Weights of a small mixture-of-experts language model, trained from scratch on English Wikipedia: vocabulary 32768.
Below are experts of layer 3 (counted from 0) of a mixture-of-experts language model. Rows are named router (the router's row for the expert), gate (a neuron's input weights, with its number), up (a neuron's input weights, with its number), down (a neuron's output weights, with its number) and show model dimensions 0-191. Each number is 128 + 32 x the weight over its row's rms, rounded and kept within 0 to 255. Numbers have three digits each.
After each expert's rows: "comes before" lists some tokens at least twice as common just after its tokens as in all text; "comes after" lists some tokens at least twice as common just before its tokens as in all text. This comes from a sample of Wikipedia text that the model never trained on. Tokens count by the router's weight.

# expert 4
router:143140122180190136106098150152111098098141125079122129174110096173124187119135155102059131109148132135141116138142142122085113141128136113108107121108144141134114104151112130109112112152173130094146122152102126080117119168139153092147080177017190097104091112143111123088111091138143144114117143120122104135089140208175143076141152157124094152159136083106127141117103118145112032139145117138113039125174119122109097193112131105121154137134114116096110136162159136200097108126109153056141110123137072124237127116077143170138128144184091106012109084121116062145125134145186146090
gate12:133160174123145130124079183127094125112114113112112130146098167142134123094124135063089072058128082154109110138112159127136097095115123108124121134142153153129159177122164137096127076133140136125140063139133104118118175084098109136169153123182141116097119137204193121086149152114120148141126100122130116217111129165198114129115180137139122150134181143150132067128126144159172124145132089141136073102174134165118150157106099049155165075187109134140077090129124139163088117074107214161100131153051163153160134130175172114126119115161093132071145093162228108159050113126156108152
up12:141142142117121103135100150114142159104092074112133129123165128103126103113123119083125078079147117133135121203119127111132101129125159128157128133179109177117221157094089126136146078112142132162167084135108101119063161102116155133160178138173085135099179135166213150088135093099091137125107121134152132249151106133168128148138131082140116117135176135097149074157087169100125131099131106157056081118150160134086101102186121089131158090158120160112101122147148145164042105123138132136141110133097179179108106148195170085143077101162118175098118202102197134160087142095168124152
down12:146111117178057107150098167071136155138127108153138098110131126135161132115098106130153194137146093163217121115160095135145107116165124135123154126107161090178152133110092130099182147112162117106163178160088106157117113122098164145104117124106132137144152146155105108165194090180169107112115124187105125114141122172071152055146171146120139123194111160146160153086091163141108150200152101128141185121149101129166103141118142167101146136142154109150110161093231147037085131037221140198156081140141144095114150153131099106112160137143123096112110107085163147128122068129140113125
comes before: " ", "\n", "born", " —", " –", " W"
comes after: ")", "6", "4", "5", "7", "8"

# expert 11
router:095121136133189130092124122187155097085140122092146138145100157137120151168072113105093111133151138149142109196122132103096115117104189162104110133141135107158131119094111115129167184163121115057122097043117182144127157108120180096118104154054124137065182115103101106106065050077143103182101128108120082154103100137148132098118099125113099099117119079150111164128096093144102064090155134138138075212166140134190080155147176198127147062102132104078118140116112134141125185122182141127156095096129104083170138116132199139161203154128090078096101129123123098102133143132136111129
gate10:145142208164130132132122144165077165145075092142128127097063146111155141115138121100164103117079142195101107145093173100168124122116152114118166137166205142134129117126133152142121155093114163077094145121116181121149054121130101124066088143091108156096079114148154033162142125130166151088067168102139074151082128168079093153145153103129145143143165119159162069129122164110163112146123127153122191154201107123074155127112169195135149134090126178084138146075148100169144135146152158163149088098100143084156083143135125122130079142129144051130112149156128110216119147139085106167
up10:147159165157152165064154158131142136105144093117135172089083171133163156167108094125137106116135130167111063149074169110143136167089171088119136075167118165110126087137142136146112172141111147044132155117101180135072099135174171110087093127100103082118095135201122077146140119128148190109069123123167091109111105167132092153093099146113129088143174139131122074169106133160119146128106120149121199141151160129089130140128131158176131106107107139084167149049169083161114130118127122166161062104100156061180047121077153131159129137124178071125120128170105129190101172144092119179
down10:089127085163144099158051106067169162182163092194117114121159195089060150058135115110095109146145161196143135121149053098114122051132101144100155098125074114124114102140135139183072100157104134156148114105175157131129126149114157129105114173130139122117159164132126096153110161157107044180124141117125162118152123139070119133147098130130066142115098129151107127123173128112125153159140195134130095138124197111145144116116109171089096171176131158143161117121139115112146113144119088112066131074125165075140111081052154163132114103150149186129088113100178092190166127103118126066
comes before: " ", "\n", " —", " W", " +", " −"
comes after: "0", ")", "%", "4", "3", "5"

# expert 8
router:130068127144142114092143105128180121102110123157140121244173119137185120131133140158108179088106138175162169210123133123208124126162075109109089134121194134092126141115101122144135176106099146126136118126159127144119138180106108110135126113141163092082120124118123124108173120170120089129121126187135058119138132115143149094172151184137123129145154040066093103130140084132106036077125108122162052117207135148139129087137141136114107113177116149106137177145156110161151105166112102116113168117093104104141182085137173111098109134149102126087177122139141142191159167151182182077
gate3:118070136077111124149095097116142127081143115117089199112091171130110119125149147094119158186162151130154177157124108089191182131100075107095130105129159169104099163115125160114142149107112126170068098092123129121135170102081168137142083110081134107107143170080113129111151179108116064196116097123124114052172170164134156077166183156150139140145088101099116091159131145170066109126159115114169143131188149184156201116118090139146171177093125136175127127075078160113102142182147126149154075164123065103131086097095145082130151128143096203103165142080165146155101121141108110129
up3:150175121144171127082135125139122114104146153150167078112151094121127171117108116155169142084117126111146104132121191194129099174158174125102121160104112095159093120190141121136092145182175125111179171142135114131136134132201120158118180097155155132179131146160108153152084138099137156065130147119130130124138140070129100176100078128141084048093180140068171170110173146125146157097154145078165192105074037132147104157048095123120096166134118077084073138183167132111132181122119171088115123133163142155115098133102113186116087130067113072157140124180145141080143113145141160122
down3:120116130136215058223141144108079206155126142117147105115111105080100086191139156089158153161129129084199116082171148139140121148140141094123117111104137131187139143169086148132135111168145164095121096129172169104162149128116113158086066121125106148095142136098170157170094117120140096161157129120091113113120119087183084115164124093145163113087114152154140120073136108165141064131117119133149155166128097166160092112102157129178198089148127117160112091129068173052153141121151156120128123156084135110193126125148143163137025179101122125084149122151137199164163162130127144142
comes before: "1", "2", "|", "-", "\n", "3"
comes after: " |", "\n", ".", "|", ")", ";"

# expert 29
router:134138155130155161111110121147136134156113141157107086075134127143118150048146112138045137115134048135160162113063122115129148108119067189106109156128092135234133153100169145190103131111188176081106158092067184141112158106106114124131125128133149124118120142149132114115093120125100218123137154146136048159132128137156117157099151159138119023107125059092084151110129129144139163150157099138117153155166132162131124160139172147119139117089102148089139171129162127129144149141053200113139125037149155121133181092110139112111106151154066186122143097152106130142131150157146102086
gate3:122163095118209126129179127109105114179112122193062112121156173119067195100132153113096118150201176138113124115112110088146060138115114095108155134121130172128141156072137111179104145156102134071130084164073096116128149132140102103147143073169131131098170138148125095078139167135116145136176126087179149154118138148142110071129105177154125135086122057124155113137085142154179089130163085120094085110136092136099151105213129170150079118134161139122090116145155150132213129136102105058102099039105155122119126132152142149166139139066115159105078103090146086117117151159070113137
up3:177159128156100160138126125156148154130150098135149137204119162127116130155162121087157144129134101181100112115103158155123126200088172176084176161072091121159124147138153119126146093088068198147072124097109152141141134128041130121091117130164096155095125163065147111120130160122190089146176087136139146121107099170157127118178141173140131168114172133154102150125174170183147164161131116098101148058074183132164135138151120141092114109154112127186146093103164099150067135059096158067154150098140138166129149084152168131077164066192082178084126159105120140121111124181151138125
down3:088095147071114118153152126124106127182109172085129089148113133154151162111182154061213064095095131140161119119145152117052171132138086139143145128130106077121185136083094102121136148104104150140074139136106171153120140074181121116112096097115147139116178143141163121183096095196129124159143103150137167192089122129183159092118102135138099190150142113144151121099089113114092174133115161195166105140120094124169159064172209119158120133067135124084111135181107106123161127141157111073145100100168165123145096140048078158162146123146118153172146127125099098183068112164102128123
comes before: "0", " |", "8", "7", "5", "6"
comes after: "1", "2", "0", "9", " ", "8"

# expert 9
router:122114173113159126104134103117125110094130109135144173151162115116134181050082126135081166137124091167153150146127147127131131115128099114136061121123192113096138141067107148144167143126125164073122061120084209163152120101100101125146132122132127149067099126151144174128148120121137089129128086106128013134134125127145112127104215140139143047103137074077138093115098097108083087055100133136158106111255100141171101096162139087141135106112112101108128095128144151151179134168109110131113114088079160135136124108127134090113105106134127134113154116127094150111159136148167120104
gate10:141120157102145102135125138156140100114147167074141163107178028110098134096099132095118189118160140098142113119118103144150132147183126080111149099132212150176130186133103190200136130167089156092120091111116116162118104122118139146181145110184165154091139145158082133115041132150146092082125056132127158107109120128090104089136169165085174138102130111140122131169143120101113085039137135177127072174181150092121164136108164127153139173143116121101071109132155152154152152133074127199139106097108065154165151155144147098092122099137150215169166125140124081142133134157124176131
up10:102138177088102093089142212104121104125110182068182182100155076165110117151063160113090141088144137100104132128113069168134144119147138128129136101125201133170129198105141184161137138145125146170138072113042115171107099096161126151172147127185155141141125136137064105166084085138149094103123054134133133128128142110120116115158151139128154150145105149115127130174122103098145146057163118175132088159153166138072166122109152086131164122094085128086067071162180123097157157079100114146142121129090129192175119159156167114082129109112127169110196126163101090142101156147127178145
down10:162211080163148167137112103102161125129126096157165121160148175105102128134133193193100156120126048109187145043039136149097135189131133117145127152085138132178089066113122131150145094089105120112128076155119143108118095184144100109130100138125118087149123111101173154158181118128122089102091092177100065126111098118182127152158146136134124145160140099084129142136169184110106106182085147090086130140184092127126173120144069127031139088128126129124048147124142139152135121104144167142138152147131124132111044126108116144118132079165161145090100131143147139178141084107088172154
comes before: "1", "2", "0", "9", " |", "3"
comes after: " ", " |", "–", " (", "|", ";"

# expert 26
router:095140142100150174111087140127158095128121170092071164207120164132204190122136108040102106131112076194162155141142105074102152209160154135092124147143109146138124125109108095110104100112112128104141201110166146110094113164148160111109105124060157124137179072125110112127113108142151194140122072077125095143088126150124124118167177146106114126149078126083102179115089125037130089130140108132135073115148135162132097170119159147145148102180111161149126128143138116191134133127123177115172080119089170126132147126184199117157088125187119163080134066101093083135114158121121099136
gate11:146130170073143161134118113103141104091105146137056144137119131094129150130139083102236127133115120177138082105139122124080136191084121129149139149221113058106186087108141119137106135084195115095148151141172147134126118120058150142148081113123139152147136081135079125079127111104165087132090106148118138132098170178183170076047088059078111110095147080138176123149067141136131097144075077057132145118136110097107116093120132112124123128128121157146136189151080162110104111136095135117147112114122165204136161089135125124195117179112068135115169101148116116151153121112144163115
up11:139140102103105135075068161129128147059115203093108146147119171172089134075142133114168146113102132211146077095123083052196147148123106145158100119242149074136122113121142121074073151069136143092147092111137136114128110151116190117066108149126124167117098117091126146099116152087180115123105146206162146131080148100107157092174179098073161091092081144083107105119138154129107101141091115088141154094138131120071124096182116112114082087113157093157115137141154117148117136086137079116121160098131107130173136138133117128211109133110114108177125080148134098153156144178141116136
down11:146106144175129168148143165142123137123120141111129142067124085116181173148108034186183162095179197190094144147127069113138119141128131126131087133093148133172088120126133106120107181147121068108108134107226106112104120132159153169155166104119097147080168108164128108121085096115162149123111136202091141160111068162107069153118064120127136119090173147114114113120151184119080117158137077122120216155091122124102104107082043153115110134088143125111122138152088138126111188154173143156138120115114143135136106148115151117110075094129111124151144114194165189138143071116056133123
comes before: " |", "\n", "s", " (", ")", " is"
comes after: "0", "5", "3", "4", "6", "2"

# expert 24
router:140145142140139171110111120170120149140115143130140112090149137146106160049136126148075119102150050104140158116081143113144141130153085190113089139158120135233133154117171126192107165107162207094098201107075181115111158120131112115127133127119145097104116132116104079112107116092100227121152127143126041166143113119164110197111126163124100053112157074129067167108134115142131174155113094149129164124173129125162134144135157151067144143103096147086144164134167112107140119109012178104140159071116154133106161114126158131133133156150116184084160097145122156141159149138157114119
gate4:174118109142121053149090175130162095100138092167088129147107093171085164116093110131047143158136109150178112155092201089133126089110124149132138132113092141151075137090118127100071061173135122175110145126123119114110148101111120117150152142133092151150169171113094129085168201123120101150122117095078143101075131187131111137153148169151110115120093219125142149113146143075171140070059076116102153109114166163147114180121112155104113113123084065169156163195177139161143120100113186107215130164145087148127165108097147139129143154131071174136124154160111133163149076159132093134
up4:213146074142111120150101183139153126133106161184082123167116106181088124174102092082084143173186091154164088139111153079119127091144191140116155152150110153147140121103098108128138081167104148194113138097150108134098132068101144088176107096129102136135130154073133131049184164131122162137129158120078137079120134163160112102147139135139080111141095149096130177119077129141148157121106067149056165109110105121125084171163073143100128117155129091133128192189137142145127112083098185117152084147133134135134108167105121099148180141173056165062106127186155172119140065151128100138
down4:173132132138138168111160219099113112146125132106122105058096123086149155095103139176191155071149123129135111084142101095108191133133172106133087126117172107146134161109161110092132220103087131074083123184119141149157137088131192144156089169157167138123097148141117130171079080151155134139139142055169116146156102129157202130090046202111117170126121142096115149121182164125082074195162113151145152187165147092101131090126175159119140135124106108082158136089110125127109132130166124056088128113102109164106142134110134163154095128109096115126158146154134166097127133167167191146
comes before: "0", " |", "8", "7", "6", "9"
comes after: "1", "2", "0", "9", " ", "8"

# expert 13
router:126121125144152137109130125149159129115151153142052126164170144105164063124123156147106130110074080133152134128129126078117095170089118166114086060118145132133137163072165125129158225156187185112106092036173090084120152149126125120161089115151181113138158113092093140128101102177106080190166120156144115149142181128131155106134158146110090129162134075116067140183138113118064097104143101156143095168115083173101136123127198146119160133230109163123107045117117109165165133142144139111129213122095098143101124078128174127092121107107157163113128143132091149125144147128180134115
gate12:155152116126138167128105148073119150133156102163111155110140087127164166094090126184104120136102119166135174134137094098165098199150136209086111110163097158086135102204176073129172130121121113112157170193109070089122138123157126107177128202114130080076159194151135115166081099133150126131122143136071152160131115104112155124125154138152089129159122085115118088109074143095116109130191085131099088151123057203081063105089063140156123087140112145146137145122135128120128113073169181143104153135122080126117101100174114175129124122167099067112072096122156074170094128082135103149
up12:102140131087123121185137120196137137133112181116161113120156123131122167203224156143145110116155126137140084138104143176078112144142113064092130094122105102136125079112107200146172097123160144116137119055188225174068062101113141131090111105144109125135100110127054146145109133156100123124051180101130107111101102136140135150089123125159149152126122163134172174113102134069128097069111135135111104110148179099094161172058149058146114132134144148106140157178164124096138201172117084159161119100162163128161141155089139172125160154100142158157126114131169117127095146186113101115
down12:165143196120094117092094132147140106113135150134129194106126151143156163074075121146125083130188152114108120131119140122200147106107148127161125166064123150148115134165147120115127102121127203080140128058052171125137124125142156175134116097102180111095133135073049109128118094126178160103085114179148085132190068125093105102175189078097092145154121177088162122161131170129124117180180129119129154095098115180122139115134092088145108160108145057108115070122159117120164103115118120225158132089148125089122117097156152136117157178089118130084161109105129085145089125161108140199
comes before: "|", "-", "\n", "==", "The", "==="
comes after: "\n", " |", ".", ")", "==", "|"